config = dict(
    n_layer=9,
    balance_bias=False,
    n_kv_head=4,
    init_std_down=0.00947,
)
Below are experts of layer 5 (counted from 0) of a mixture-of-experts language model. Rows are named router (the router's row for the expert), gate (a neuron's input weights, with its number), up (a neuron's input weights, with its number) and show model dimensions 0-255. Each number is 128 + 32 x the weight over its row's rms, rounded and kept within 0 to 255. Numbers have three digits each.
Before each expert's rows: a language model's description of what the expert responds to. This comes from a sample of Wikipedia text that the model never trained on.

# expert 10
Description: Sentence-opening prepositions
router:166072136091054092092105083052090108091059125163129145102155166156083143200153122141122089114119115109075061108106110154100103148120098168161152148137120113140162136129143165147044106123147088125170111139116209134175115096114110106180162138105110152170147136117105137184169152137144132077133133141193142127128071088104127119091099106091095190123106106098134136097136144107132136149068077119118104157140152127077060114104099085091178083116166105126139140089122111134122105109132138103160115142131154090164053128133117155128131111085086165190152142095135156130167096154157120163080114085122080175141132191161120150109130165115146088196150190144115089100180116217132177085113088104133124115100107120094147145142152105185091131121176159155120107173170117093200095109160128
gate3:125104177159170120128126188135140150163130087068132144185159178162136094163133141138195175106140155068093125088137127178104090124170100178093130128122090154147160100125124090126088138114106140101084128143191164100163087125092079116107145068091132108170150185180145114155099196126113125110151171123208116113140140081097096091074131128104132152122192134085152143124159140103159088123088138108149123092197160079106116079135112137119081143108132142089109177128142126143124111134145106178137148104096090107151141121075122150113205153109124139182122099126145212092102105109136110107079106140119150114148107210137079126139155180133172123231140149121111062097188146144113177159108132197094100136147151179094165132135137192139120121112175134093121132155152067149159077141109161
up3:099110181143128123086093126119159126174162088092182098193122174133060115125138134173150161111132143152083138140106172131098063146111134119115116158126148148137092148141115150139066122183087134092164170165170107133157162126129071145081095085106122091107129131138121123203118168106142141103116152110149175102123105109148116139121082091109128107182070147055162125190127102105173123086085103129146159066135087094121101118174120127111116161084158183141179156108149048134185150054169164211178145094099100122163137088175095168142178137104037171159094150152155159122123115095136155044135113099125115097149093156142159128141103129118107096154103136143149125102144094132131138091115102202161171160207136221135116078117121111138110126154135115137148131110112164163118114128083117
gate4:124121144171155166154133117177120157178153049159095104136122078094092096187081158161119146147163105088095078162139149159115160097133094123166148148117163097110197132145159156125140125154150050118098139137154188194149123137114107166134142130164134104129121113125088076164122062179164150098140118133141137107088099119107092156142078119115091170194085128082117120173133192159068086108051151107097094151091159159081124159094154142113108124185142166116116132100058127161132151105120171143154081151155115148162118134194111151092122153138123128183177156131120120088136142143121151107151159096151085133111131143093060062095161123132169114140107081150139135143120181167098057139097103155094101115110148161075115139165127130037144141112131174111194134135101175138143177044173146
up4:127115123097133159144150169099117118104074132086146194180135114130080133206109153092135092088172136075146103094095098094113134076115139138135143115112143125080085142103104108162127082102134049084142121135134161161085110136122175093087182090129077113137125148122152171234155108141111157131116192156109145119138111084097120169145119071066078091121046163082144141145119139111103165194138162116113082121078191146089109077109128121131185067120154181139150126128119124128158090092087153130149159124122080157161094105036126097145133183129142070103140128094097149147127106073135157162064143073142134170174111167120138063157116140141120129119131183119152152105134150092110128086063149193141120165098095148101134110128097137125125093110147144162074139126143142176092092160112074
gate5:120125121130129123077086077098154120075178153113161104179153160128142157213113144157111088150051100190113061122119120128102124157085163141100093115104182107105185106137136139136103157120134132112164108154160036150175158130105101100155100108102095125146070106153109111144143149090134116099089137141153113151158077122151131107072117149168110195121121200182125158118056167093121122092113071132113144204148180164145168076120108059090125105156152109109174159158134153115115200148091181154127154140190086107093141110140133172180176101122101188121192130124139108121139139133156150190107125204138101085181093107115177111114113110105181120111090121091092122139159098157123153177127109093192173150155100100121113100138133171143101099156152080141143168126132101167121115132144165
up5:112115147157124136144086152173099076084106075224165103143165104078172092177100172145142120064093099081144128172117162116150129122155119068138178166133111113124153134158140161108108073112146156140139130108153133148099092124151103094135092085174139118099097152165118156134135109108102136159133178109156167128098096140159104092107110125061131134156124118117145106147162112127161147135110117140169069081125045146136121093153116188103067130131090104103148208085113108130113154098142117125121067147098111155155075165172187163112071091149143110075135156117100078109123092156099102137109137128139148159106135104160150105191114109116059113061146106116152133060159170085099089157104102135101070126027135145085121095153122109143219201126082136120139149177163137068149113108167110
gate6:113139080114152173085063133119120137138104152108189137113136128129161064103077142145115151148110100117097143110167096097154228132132122101158174088180111132160153180149114141127091114114154167121126114147151191138108109186161079119138111152159134161125161134062132065121155077137099128115102121182129132120147081117183132071073094104163066126145166143115107135123165113159101102095125093126120142082137087115145102103137114095166080161163074109088099148105130093140164127141101179135117091187138165140133155174151109150127059086116165173125185112100134066112181123107165178095070109085145155095077139120169090093039113083076176112086130178188131146116129103125131109177181068138118138146087121132106149181127118091156075100156129111137174152163192115169108116166085129
up6:108183134143060144090103162106122106136088091136167153149124116127122133088149152109108119080166119165123138185097142092096139099089126099125128125089108088079143178143123113151119127131117178187124139109178072100131152189115151113169120126109097193100128169116185175114169132168145125161124126113150113122167117132098152146085147101126117148148026114083158164095113186143164121065106086114170108098157180131093121172131106130107107122120126156166108095127166116176134099160126169105172091169175054147111053122103118141198069156111070127106172161163129172134102149129147104205062109104126083145066150118146102153061089114122118112118152145132171071149154150213096123132147105131041135132106132136117185139088125099169125149104156106100185144149177109116125055170106115

# expert 47
Description: Prepositions after verbs
router:156115133088175106078166107073090104154120141123113092148136094137086073165136186183137062147124176189087152063144119123109135123164092150126096143088119122129143151144091113121127087136140148188118139179129223127086068121098126121175102103136167195108133097138112107152175073160121091118168153102188114096129035089153051096091146124135123111091114151144108150106149152155168128160076120166160149149162177178104105108143143131142181076098159128125107110118094107121124142181163130153111130078142074088179142106186162146152125101162116136164150096141138070082130130136196103144138050113175091126168134150112075144117122140141158138106122154185089151130110135133180155087071112114111174087165114118080125135065140115127111105161155185077125161145196087116097121120127110
gate1:091098107169134134098172143147155146149130161145113105095062099088110101146106084171123165111125116154138132106153094146075152131112116165122111176078133126121088089076107118125071129118119133103137130126053204182152144155099191148062103105193138102084105101087115154169157125135137148108204121129161093098082144115075118105098137083102116147151095136080135145064116105172130140141112093082121070123111174167095070117103150108111130164122127130129118106138106137125077143189116063124176113085121158163180115104110147125179136161181133095144128142116133117138116081117141138161184087068117173121096184081044103094191161134129162102130121164181107153113159083158140076191114085064087159126130130149141080120094119087149142179160131054111073153153142141113155159088191139
up1:135100112103147079108180085071128166136117130086124103129176151112105135161127098130158171169143140050123094120145116113125124181159142135102189130130133076140117120081153092153113129178136132134093108132126130167104110140125146134064099159130131138107138085102108170184129128120130111174113101053063083106138129089095109161104193096120085116105069161182063142095137139176128092119107140100138109176132160176132142108089128174174109167138159151144068121109163146189136151120113127150056126153144067124169144119079147100118085147192135123135075154179128133135134159146150083091201112079107134121162211120129126085130119090130133113172085157171051171064109151160111106174092128149123111111164097077146143050088111148093133105079113059161092146096113092155093187175154138
gate2:096133119069105098147123110123207141118095177132108144124153115080110142102113133169146126178094105119149116051127097075152141131144147139170160080102148126186152109131071180161084072180173122191136100118120125151152125143170122129164128106122086143119153135143088132215136113135101078110132088125086121119122055079161116135133181154135137165120084133158130115135132106122125133111043114138143081104138162153183166106134115075159104135148119124102129154142095116150175133211149153086127060098143130074160130134133131114114136134150146165144171046155112156125091209134133112078115059142158125137117115157046104106045116098124141108098110149121094098107177136107096110194085176082100077128117077156140122136057152077169164123116085150110090128112084110158104180135091174
up2:137170155065131127167124122091186169204116141144149141129138125133192126137076200119168109163147134101107140109041115106129108172106118082143107100125137130092166162153108140144145101074133184130102125097083175111147138099142070113116100141144079132100103182152146207240066109108158126142143134124196183187098105076121132155181208110139158139120103134108111143179159117101121129170158101139086132096181148140139116129133168106145229139180132122100139133150156120154129148082145155142128129151125131078113115209128154126149112153095111155088205086094116107088072165124162121132121128103091108116128109117134118141118075137108100084110141161109081115126127158149092108123111150132137118097085171149152091126130182118191138136083125111138070159116077115131105078078072073
gate3:120107041094116092149156120162160141199143108096070143094105097127189118199064141123127200171109099069114129105103139074108122151038115133164116165136093150096129096122116182115149098144118121123081131154152130130125132043108147131084093177125097126162124157120095163071099157136089115070079066123096075127112140143094146140104137112154121131114135094114102064137164143108141103140156101088148143141132086170162159100106116104051098097202154142145141126086163128130119099091142126142151105163158159101165124161184112086159118109167112065097095125112190160129131144161166124103114095080070164112127129091138064092173177195113127117100148169120121149165097097137113128183155192124127128086148217104132099123167133081127160122068139098137119141132123079111167138096145146
up3:122054115091113173209106181127074168151113133090020144160165109126126108109091113176137187102165079081126077115116112114122097135114140123113108077124143160134131134137109074135136037170134116158165111143141189157087155063139158139159115123168114090121186124142063176167129165068115152172137119116101161118163160169092109101149205130115104120153131107055057113108169154129151053096147120093147131113158133188099112142117136171140107067123126133139089143135103166133132147132153139142178162151166085126116094092156168162143160156118157125104106125091172155092115156164179157090140122130084144161144101157112162165140091138067090125169111124112146167116085077085135168175071135127084117128118090151126086147066135115129089160129127167140134165147088100177157150101131086
gate4:084182146090088127155186117141085120193141124117159128121107106135109126141132167152071196167154188114167187077169109088094091037126144106152067106146132197139127074070093181096102096136122157161118132212121106094162154116119138086138150107130074166156166177146144137182089131109131125096169137140177134067138155134073181138087120160196119106106134137105126065125099090143207134104118122109117113118164061034119140170125101122080140123107116149095115171108156090107122089174137129163080209110120117108115151133102120116149101098057098122126158095121153139161091140091131105103093144104181096092125131152116089158119168089126164166160101120152099125150101128130143161084136126105127126160177139093131140081124175129105123116105166099132098131135093085136136088107190079
up4:100168131135099088163142144124087098128066091097102066119142095147161142167111090104134124120084102116147107118108103138133074133167138147107084099169132154111154111206135131102125120115114155141164108094128084091144117176158105122139089132108160134081116175075132163092142178190187060137149177160153110169154118069114133163170141101108137114109106125101143130135145119123113135132103130119159132150141102089126170111116141127122095137165205148254148104152163096058154098105156116118060137148114168084103150141104119137165153175092080186086160140127158163237073174161137068139114091139169109124149098156176137103172119140127124140075119159095132083160149154151135126102058109171107136191113152162109181119107185116145199094099159164105142105118177190114099125125123095

# expert 46
Description: Commas and clause links
router:137130141111124121136091112123129119192170181140108105176122116149069124177156107145090191185165105078174129037118137154080124106028143166157098142151111117049104104149159147159109174135149110128121157142086123067155110146140114136176125114162163173168122161094095162158079018143104163136120089122184134053114132105105119187133102123091111172178124199168156112106114180098144101169056142113182116131122130156077134138158133145133100078160190126132121105097188099157128095081156122120134148152184115074136128135164155096078150117094119103172170082136139123149076116103097148112091169104155133152158131122104106139150223150114105146128122167137155156175143124083139122081105135131135147125132123094137138150107140160108126182124144119107183097157077136068157135119140155
gate2:136056163104090142083208088114126144118206186123108165129158162150134151179074183129173119153098119104088139102091170106107134149124180112087130147083146107129141132129130155191103196152138099105069126144140062125169119176148156159136081126113157151109162086156152157170102081159064169088120099130241125125102152115100100135123152112167157203123117134178113135142125102084133124129130156123185112146139161137078120150098183125119155056147091155114144132131111093190109085105141171183128180081169120162176147117103099142074130093139104109147122135082116157098124139108099072117205104098104159140103108136131110153136164159112147183157130189118126125125116097162091155065095125104126120090134199098091130182183086119112090106124095125087117115156157151137147141163149160
up2:080100112203113131119105073115102114115148162146110110171137133126185163115196125079132139130149169103094114061105197084104138135109100089107102096075131084174144104135129137125148177139161097139090110129135102097110192151122144136147107118116093091150136138099109141146184066101133122066114121089079150189179106065147113150086115129084198168131154139134127142095127161139135103128075129119163123095180145163059096146111193122077134115154147137098061189151071140142140085135155175100146190069162089121128121127113135133118131104109156145095164161133112205154078135110128060221098099133097114115138127109124097194142180148113176155144115116164128162114150160167112152115103097099155164167140142136173077152131120119194143096139118141078142122148134045088122176178162135
gate3:121129118153148045098172087142176130158134159136085128089133111164151119181204165135087118053143196099166131138171138133152175124124119070127139166125128104089080126164132146116115179206166133117156146144158110112140129084153104109129136174131132129174102140125147101157122100095083105149078160128160095126053137155120109182143095097090066127132183187118154105129162159101132100143079106127220111137142052142067176184134164152098146097091117159138166133114146134084104132091076086116141169146136095123034116162123091100133164135120126140128110098140112189101170160143155204090127171188119111180146135110152108108220141152127122109090100066151144181170117151131149121128122139154154141100153113109139146196118146113096065139142156162100141075100154115164117133107110117
up3:135157153065161152107163082150144165118113111109146103157091066080079123100073118140122158189181136150128125135139122093142155104145099125108151085134107207146114121132145113100144150151169113160099124101117149139120150145124213118098137115139109156139126120134136147124168102188106149148139145129138139148151128200098100118169144088178125133091029179103164157153125107157107091162173145145092119158129133141231162169131094091203110129201169138125069072102103086135143223185168096183129143146141099154140131092105138165096102179115169146163109195164118121171072090105084175125085113089151147084160096202103147144150092137143082134142111095170143132137102152155138101139107129146112103134142137204118106143112170168104192126151139154115141151177082151131144138096079097
gate4:132073105124172158128167134049110169079111149140189097079155071137088119146129157140130144176130109109069099099165050061191103167180149125104151069129131119158169091129101169134129121218142144087150153086123199146063141141104160186175077195166103134132159204110095182160139078152122146100120119081155106112126135115176147106172081186123113127152115166073125112132104158127099158142144143121130124135143172129113158128112109148078191140132079177160137105127085112079211113129179121133127145132150125117155108097150135095197101127167111108136094109142103163199079147113108078122095151118157092079133200098092162101152082111120170093112133103129131139108096142098133152132104187154107172107173124140123087109143067111152147113103105121144143120129108102140152115106164128
up4:106172146085175144136150079151142079115140172162123110183109155116177114155127180166157110165158091095130183121143164152147168154126141167151140197095138094143152108106173113113168187115165109169119168137088113125121147119110128136139158070124144113161125096180118166150152091111128120141186141147126156144084104098158137129143169127120087125149144095208132119105169069172229111144140138172111107097108161219106083118100141096134155122121158109060069189076162088143091145103112131162113155128133126108084166144172180123107091138061152087112159104120158121121152065133075149116142107146084142099090158131076118121098153144120131142170126106131122132085135144097143123060155136124146059120146138088096156144140127147054095090130087171132125084092146083205184089046152160
gate5:107112125142102170159151186099176135100123170126136120089172085094107148149136093146133176136112141148141114130068082174138185183165157121087196134180126144139093140137128122103162124063149149131076095131092105085131126133147174157129157125112149097134150169115092106151080194135101070107116148114052080106135112121112163121097120121087127145140098102162135136152141133172104163141117135103188119139075099156157109179107138152153143143131113131200157140060164188103125155080128101156135124116105196118167155182029153092155140109135119076187129084110160102146125133140123089145102089099133132185100228102151138122111104112130100134098133140114149069132140173174116134154115099128149055064131081043143120159143105157148157057097183087157118131174135089089152157127124065
up5:176167163120080118071158081155089137067130123178117115164126127116140060128129103109139127099133073175117135172164146132146171146147114144155112096097129087146177169133114114129116189149132136143158145159130150147153163084108115125124115119181160114107134193183112150131137162149136128116121111142143193180080160167150168111055175127122175173141134159097108120085075106175121196120176087154160123043184148096116095022130115079142073122090144096120101164118097152136091147136078160114123109175118162117130094168106137113091119150161114147117109128070133129093144119124135147171128142130142057052068108132119125145148109108166180152085094123178114159098145121189111139101096118098230110189147085167129149162145132140150194121137114162170139108111063088096128146153128170